python train.py --d_expert=512 --activation="tanh_gelu" --router_noise=0.05
Below are experts of layer 8 (counted from 0) of a mixture-of-experts language model. Rows are named router (the router's row for the expert), up (a neuron's input weights, with its number) and show model dimensions 0-255. Each number is 128 + 32 x the weight over its row's rms, rounded and kept within 0 to 255. Numbers have three digits each.
After each expert's rows: "gets" lists some tokens that make up at least twice as much of what it gets as of all text. This comes from a sample of Wikipedia text that the model never trained on. Tokens count by the router's weight.

# expert 2
router:160125139146174149161112160201143132131135117123130104151117052128146061143159100136171150108105126176134130133131147160158158120138133084160167150152129104176131053065142096124115137082193129142134176137136049105142130141128126202094074090133134138102090130169048158146167166124104127133111159127121067118139144121109155111139104110159146111105109154113114152121144110206082141116189120099178097155100161162215172098092171099129173155098147091115122138082192143151118121152060156147153141167135111113144082113136099098110061144117130155136071082080130184140117089153162167179096166105093138119143131142160184153112136152085171127121115089188100125124127140154115140134139158077123172143061119126113090105087175073105177131089088145132123114134126158137123080162104145
up8:212121137148119122121165113181097129102129157121199163130097098126147111190115080134115178114101174132137167088164150133105149091118173141194113155106115074108110120150106142170092065140109116136088166100141132131109131085111108150084129095135108124129126185115113177114142166153096166134086180120158096141119126115146147086172109029174167111138149121079131138146093101103089127089107188135116156184084099091142092092115062091125095145107117149115025170108085158113107120158170085130117147110173180124141121133144172109187152177142107094050146138086123128129168119097141096113156082153175141150160139159145134130118077143092123168159116166173137112108089125151087118110122098159148086099090086133136113125190074087130077150137130116114168135124135130087085082157095103
up9:111113137154113122119085096146148166136139141155167113093106090118194151190169102072135178173155098136140111059130161116130137090145112164142132162100138152140115115102188131109118089072144156160124154137160176134142125161074162206101127137116059092132125124099145109150140116184156144108123134117039126123107118205145130132168076134087125065151099059128134072092134130155076107146121174123121112163139143102161094191149117079103103081114118119189107170137110086119115121147171162132102084096157141117171131150100132115131105138146152143164142108107171134060133142114135107164117174099119089062145180142123159105100079110117115126102139117080125136125119122101090167161157089136095161113107164079129131143140117093104117129106103058142081154135155131128111152196154140
up10:164088124116172147115079109157162106060129114156119088163147136056123115105111173108143158099140132163143090139111151121126196110128146134141106131150136146139142168114129133158179159127057072158142150142142187107172099121163071079110158144100113175039160142146104152103145093174083153091083141101199147132157147151156184099076116091135098135115103059094086182158108085125103163187089125149177189133085132093115104105132116123085124101094086071076152159082115077131145112116147112132092115148098110132167126116153147172137139154141102146094172110150109131072131132128140159070137159104164139065143145102187190201107125149122130121191107152144093148198133183089061053125113114097080177149137160149082122127201081071171129078089083150173135036144131152102106160183057129
up11:129146079115150137143095122156080120128124082113130059106113090160131087140114157156154106149139132118099116143107083081175141162137176112185159108168176075126110162133122125156175134167152140092136144134141167200175078115150086166139125120133092106081142128097127145104156141138060177092121182200102166165150154134124119132106076119120169112181168101120124146166111118106141186126077160146127111134075159074143098157091096081112198139167168138136099161118137163072072140143124161093171184108116155139134116154088048135137141146153147144086162121205198137109126149068085119122140111068088120164128114101142138163139135161083125173058092175120148129116120165106109093159145112149107114156085151134139061214134119112114153073114193203171147113096055102123095092137101130
gets: "-", "\n", " (", "\n\n", " |\n", "–"

# expert 7
router:128066082148128151136075096127146147109113124133123142154109164148179125169121158086109133164079122117087165106044090107138096109128133143124131104119128148132150086110149116123110110131120143194111125097108138146113167134121125132136143154131152093144147148090136155155096041142155202106126159137204131196185134120159108143101125089118140140129120168075116076129184162113112069108139118109173148127136169108109144145096148151140144161108148061203141140083168117128148167111093089166075155078151191077105153146152125131169117172105151195112170096161188129062109141116084174108127115154136033127085185165167070123141117104158117205094153181143131101162133087169082100172144137153158109110148140127150057157102145088110112209128158152080126095139165103162115129132142091
up8:166140133115162132145101126140091164120144110113102185127120108163095105112126143091131098093153128143133110073103086132098137088221142158141117167139133138150078141131141155167073214110137113133108134129147141160166084142097155153106144120098128097145161170164105124088172145148161136169085112161182154090174076145121151122122106102082134139100139168145109031088171119123138120147061156188145185174083140092092157150130131131141137109157160145139139122089106089134163133140112112155165103091114131110072110132131124107135162171160139163128134122134129128073136143017113156172089062131176125106140105158199141115127141103129136105119111074104153119128158109122086074134101118145156124145119125109128077125146113080096123135117133114125180171162112137161038178081037101
up9:184071039120139154104118090191090106129142124096116158167120111172144126088169161078149108093107147167123134124130137089130133134083099114156147101166129095139100118159146139185145139108127116170149099124178090117114177109085124097132140171113166148143185157078109066144136137143053128135144075158135139116100147119086135144075129117110146085095112144107137134082142162071076124158122159192114179111150108092133133126145122108162117172127140149112088111077142075127089078104104014116109134116098151126251070147166106122162097197153163190132136123154150131158148127115096127141097149100092112179076101144143085063138167174155095111085145084224117116112182081165088149164180155145150112167123151137118143120126146174120117161122124217071127140176094090100126123082121089
up10:133163156142135113103144129174139165116176081169165062111129130160153113149135110115120098165203108201185118107072105144121100104188159095101162133077142132197098196117096165162143176079166156074100162183102167145195142103136031128160106137058074136116133169139161168132144140136135155159094166176138178121180122135158107108114074128119149119200101089039126089109117148157065100139125090081056140135110124112092156136099152131167116184135106124171137129129159202124108154091086129104138146103130189110074173174136110095145160117156154119070155141132190150210165125140123124181086147146157125132093069206147088132138066159166117172114129204137067081142141115124112094119065127150139138091121111122114122106123131089056146146109098150169147105100194162102091119152093139
up11:122162097169195168123153145155092161146136102159154155138167143208142048103100135149170108175101163137147146098111133091118147116058148089136133113110010154147125111142125084122182071131162132095069130195109096112193142148132092115123156086157162151133131176168139055088093101129112119156057158176173114156148131123149133128122114126145083137136085108135095117133155128071072122131114175090185128150045129135152093123122134127118097151139132097118171175166113144182123182081123118147121189112130126070160127121142084230145137169082117205159165088138145087069093112125121090140110078128135109166161179152151139127100119137119148090149171187068116137124114141141073109166096146177169093056111142147070102120135080113066102119104079136135171101130124139126139163182108071
gets: " |", " was", " ", " is", " were", " are"

# expert 6
router:132066161140175182203130156152100126106119089148127112176103102188167145135120073067135125139078139159097104110077096129075228073133132103094090126077098152138134109166180156090122116136177109071190158144125108173141167169094096150102142147057147080074127124124129114160129173127072126117178158135135137118101121116153116181118157115136155117159139122156153122096127151142216177065166164182144130153136120117135122095150189104167073105114132214146121123140135158153078122122101113143121098139206167119121107173126110111136142148127115120123103190133109111112097086150124114133088150163141089130119138132113156071128129118105160116138145134174169089123210138141101135195120110125134108099136196105095124086136100138106068172098137146182133140157152040115137107164115095
up5:144067116132135152154081092142126146149100144101148161122146142110135137119107052175106164162071133158132153118100183084106192096175117115099107121192170161135159114092113116099165115173163070150133133128058132187161193128142068150097161152190107156103111165155085063189120141115193095156086125209132113163113141089100150142057105158186145103077170100154112125072088194109141199078160132190122069136093110090075135095136166043205107150158102129100097125113165065110130105083080093116070129141098121114093131058192120147132175125138135136130158132112152187133120148155106101081151167149114093148181130157155083093186122121115138067108150144180117135135193101130137120099168130148097156151142152201122108131122162115077089136083186139100139173103143149158091176152096104
up6:148118126202228010148131136199092097140161089137155133174170101156097116161098103137149114128132127134097148120153118070150184077142109181121113094105141109127171156171170144126086197096180110110144159164149135104078135121135132157137177104111105077133185107134154131143106114158127116115112115155155173152095173084129092126120181118184102091159139086123200093104109107122158124136121144113047133132175107167122130128143142097145176100091168133136091166140152189099097134103163071075090158114162121105090127162118116111128120228099192164078133139118115149149124134128114118090114128131056130159067107109142181151113109121115119069147074133185147092143155130103113140128156114145172176125115133140114085158125182105129079120137124136097131106140164130145131126132131163
up7:188130125111166117170115178184145102139111091079171089109133160175121117159100120061073119053105149140092110080101125116088134104132150100136120168118145152213124141088145158079083193142149083123102139138183208191156102127131041141171074115143090139121132156146126116126171204159132154114063148162109140107103111114036113160135124156135096115104146146059119153164077136138153142113089099157123130137088116101115131106153026174110162161099154134139071145119149120118150131158110095107154117132068157129123133202116102131103089167150156176118120112161188113182117123063123071119123139119107144139121139182156121178154125199170133103042111075144131159143077124118128078076140146133164206108085165193138074136125078139204148106143147163160125115155144105149126124087062116
up8:118138145193255151103122172146113156133119068203094088175183092085110082106108072078155109154165187190141064074088177104128202119173150141135191130117112102152153085104159130143114103074152071118166140131129112132164090097141134224092094196110083136090131119120118096134146090183141104138121136098104083153180156121150143125139111069122119162113125085120129134103144117086098204147146167168111127193147093213142156083140102114145134099083163179145131089157140143152130140069148149117118141137186140176114158129121191159107201159078153126088128138120121107145173094109120082111083139130076153121154055154144156109095174169110104157159135133153096110152143091141159137179133123144109132101120200086073110088115105132106089129109066172140076115168114126129155095155139075
gets: ":", " =\n\n", "1", "0", "3", "7"

# expert 3
router:162157107165144100100068071121141174042158068162108123082177157139140134128118105087140188107097098120154107119152088140062185183171157108126109190104103209131130147189140144117163116076138088146133122139141172101158134150175165123156171149168100166097161122112114167191152161147135102057088145142119163178167135156124162167126138084180121089161143151152129044162104139089122155138139111135138156149123196136124041114119109116144138173117119121151096119119136124106087130123121118103081150102133147137119101151088123158181103149137121120154226148124156120102147111101133087114143186107133151157148190139140116189058136101136133094137142155128139136117109161145091110151125108139116107119100148120063087088197162126160109125103158170138109086124133148142103093162092126
up8:116094058136139103129141110132178090107116115163136115147150111118191127170143105128138174124073113185112095164135121070129133099106048159112112092130178102136105162096149089160110127134149129091119135156121121132111106135180180184081152181144133119043078117069092108130141188092101184119119155153128139112106181110103150131112101087138089123166172089090171072155199106139157157128083137096093153154126152112173080130109102135172111166068161088132144119120042114141123071183164129143127118142110105109111094094078182096135113143131125131113116135159121133087093066189142165152139065127126115161163164171154112066051114123074083040092132123133140161130213160104137134138132119208174187112158168119137124103151146088166125119094092091128157129109153145144113145138146136
up9:139128122165152120122160170154140135169128076090170118153127094154071168164135118125134105124129061113118099098138122131141143153107133119106104115134104152116123116132067208145087161102189105108093165167165123161174182127108160138086090161130128145122110184112082170105136103151119140061116117161145136168125156172178173106140153068118070097136152145102089075173066109130137107173129148126143150136129074085128033174081141178134073166134123081112204161116129165105152107112111123106088131134109103069114113086096089101101155119174117101152090168108163134133106114098104127120111139210129164161120139193138128188194133171155105104167179127126137143146193099115109052119108071092080099104098135083105185138108074096162126147128063174153116088065142089200103118146125088
up10:117150103151161155131086117146044131133172165152156105130110126171052040147153093148114014113181124108119078139152107135140124090130128123132153055128154119205106181181126094112193141109049115065101137133090174104126129103139134103122131121164119150133169117162091059209116127146096151110133171110175112157154195129133114105169150106130171177147119160149096135103055111107105087132136105137125213137115088141117172113073089170152130125136168130141160148118200202157127077159129128169143183123148108072112106135088109116151154186133148124126124047087182090088136169115124163125128154099101169130093090163186114131159152093092058147102100143169113109067135141106141094184143151154068182143095129142066164171139077120142160144151062173160144050141139120146118117126134166
up11:128141103126145144178070128117130148050112172112152176131107107118127144094115086123143138099129124152167115089084078135159128119117127159137056154131125160096181073055141123069091066119127118110105114150108116132080106131135113143086110103186168076100028093096112137176108151089134182140152139139139137111146079141085153110115159122093091105128190091154166167114153226079234085100148136203169102136111127049145143134178114152167168090129185172123121103082120108107140119089112148050127132138122111096157087178101113119118153144163095128207160147161134148162076129112095146121155155128127099166147230144172121135133119151141132091104163088129105127128147108133162135186126146148116131126131164143055133095081185154133084169174172065113130153112145068136100110073144160
gets: " |", "\"", ";", "|", ")", " |\n"

# expert 4
router:154142081140155109129168131151167124117115129176139074136104120067129128176113188082158087059113173135159137088127122085113123083076136136122110091101141115165126148177112079155106114136055094128112117108175133189122115142083125100085115164133084138126169131053089163083182094176134108098158142154147224135140190154172135143093081057168109095095131126136163126079150137113085120081080170184107151168123129081107113177083144148162071084107158149104137124161075106125091122145092077132118118065136170069183139136121118092137195094175128130136129151150171171094140114137105091093102124124093133108118096119140078070162145142106157131104112107141087110030117091110129087146198060176098092114119182120122138122171093084111098133094143185146148119149088118150104110120141075
up5:121156186114091102146104126107095156148106163149143071112075121117130169172156139150143090158100098132175073141145087098146137103159124141091111141059167137104173092139216172130119104120124078130105109167111132131114150152103092152098145054175168063078106125122096136200105171148106191145171152132150072136107159144131143156148138132130100104154158149136088107167163124088140085127128168151138121141151102171140098124121091124094104122064114145118139110123070154099154079110144090159110146084161130162145138167134068158129093140096165099105168114084190160111143113066116094160093092136153130107094091119180103191112140165128156184113130155128054155170123071156120093129123141156148123122063163093095116172139093126086062131124127099145169110144087091168095167124112162
up6:155164019120105140100121165125094146140121114198113159104123139184179088086105177102138144110175145121076186160116153083118133122071161079146115166112170132121105102112175046160128141099099154147130188129136137133124110082190142154051100112089155123130147152099090188136108096138175131116149144141174143143167124165117131106092115095164139153176090144104123208115148178138112134091143176122062175125098123116168136161133120136140086135162102114127124175118127107122142113136150138131132142157103149080154122125119116103107121133163096160093151097122152087035090105161128211121134099086108125169132143144145100130114124113080143075154066146131134092130166130184048157104147097132104184069155092149048147080158179138177111120088143202173085172071166174096136085125132120
up7:200116102118147103120025079172135121159108124133125135180060109123113138070084119135100110123161093173128067105122132153115089100164205120091110128144110147147108120025081087083136119112179066122072124105118192117122109109061154137138101143204127140131147164162121190117087136069088149066132139088099135088173138108090121144090053093154168142174161184093104147125142126114121130109136150134123122137099145122184163127162126140090079121080161134210107156103124074092046189120089122069130102160140144128161189098125127133145140138123141133073206130122154119129171117114098109142092124122152154167123141146145166149128132182133126167116135090105064148204166171109112157136133093115150150155110097124120132117095116100121115111092084137127108108160090138137129095094135115
up8:146089086135125081158090126198187196094152101119142173181106113125147169173150136080113134161086130104120121104113143150098164085087137130119080169113172079149104110100110108140128153140123094155116142156150100092123161115112086096228120128191133093137101190172137154117116130170088172123125123127095112145127153173137115151050138059079196147111112133102125162102095182097144096152165130128161076120154171133187114125154137151129086153139162076137129168137118105068107080123100138026185214109103208078129093145143145096130079178082120136114135117065125136105067124137153139055111150168177147179145131145155093140151134128174136214022088105096127105173135161084136138090131106147113167149115112131074151204118189185056091149158091154148119141161110166104115164188144104
gets: ",", " and", " to", " in", " of", " by"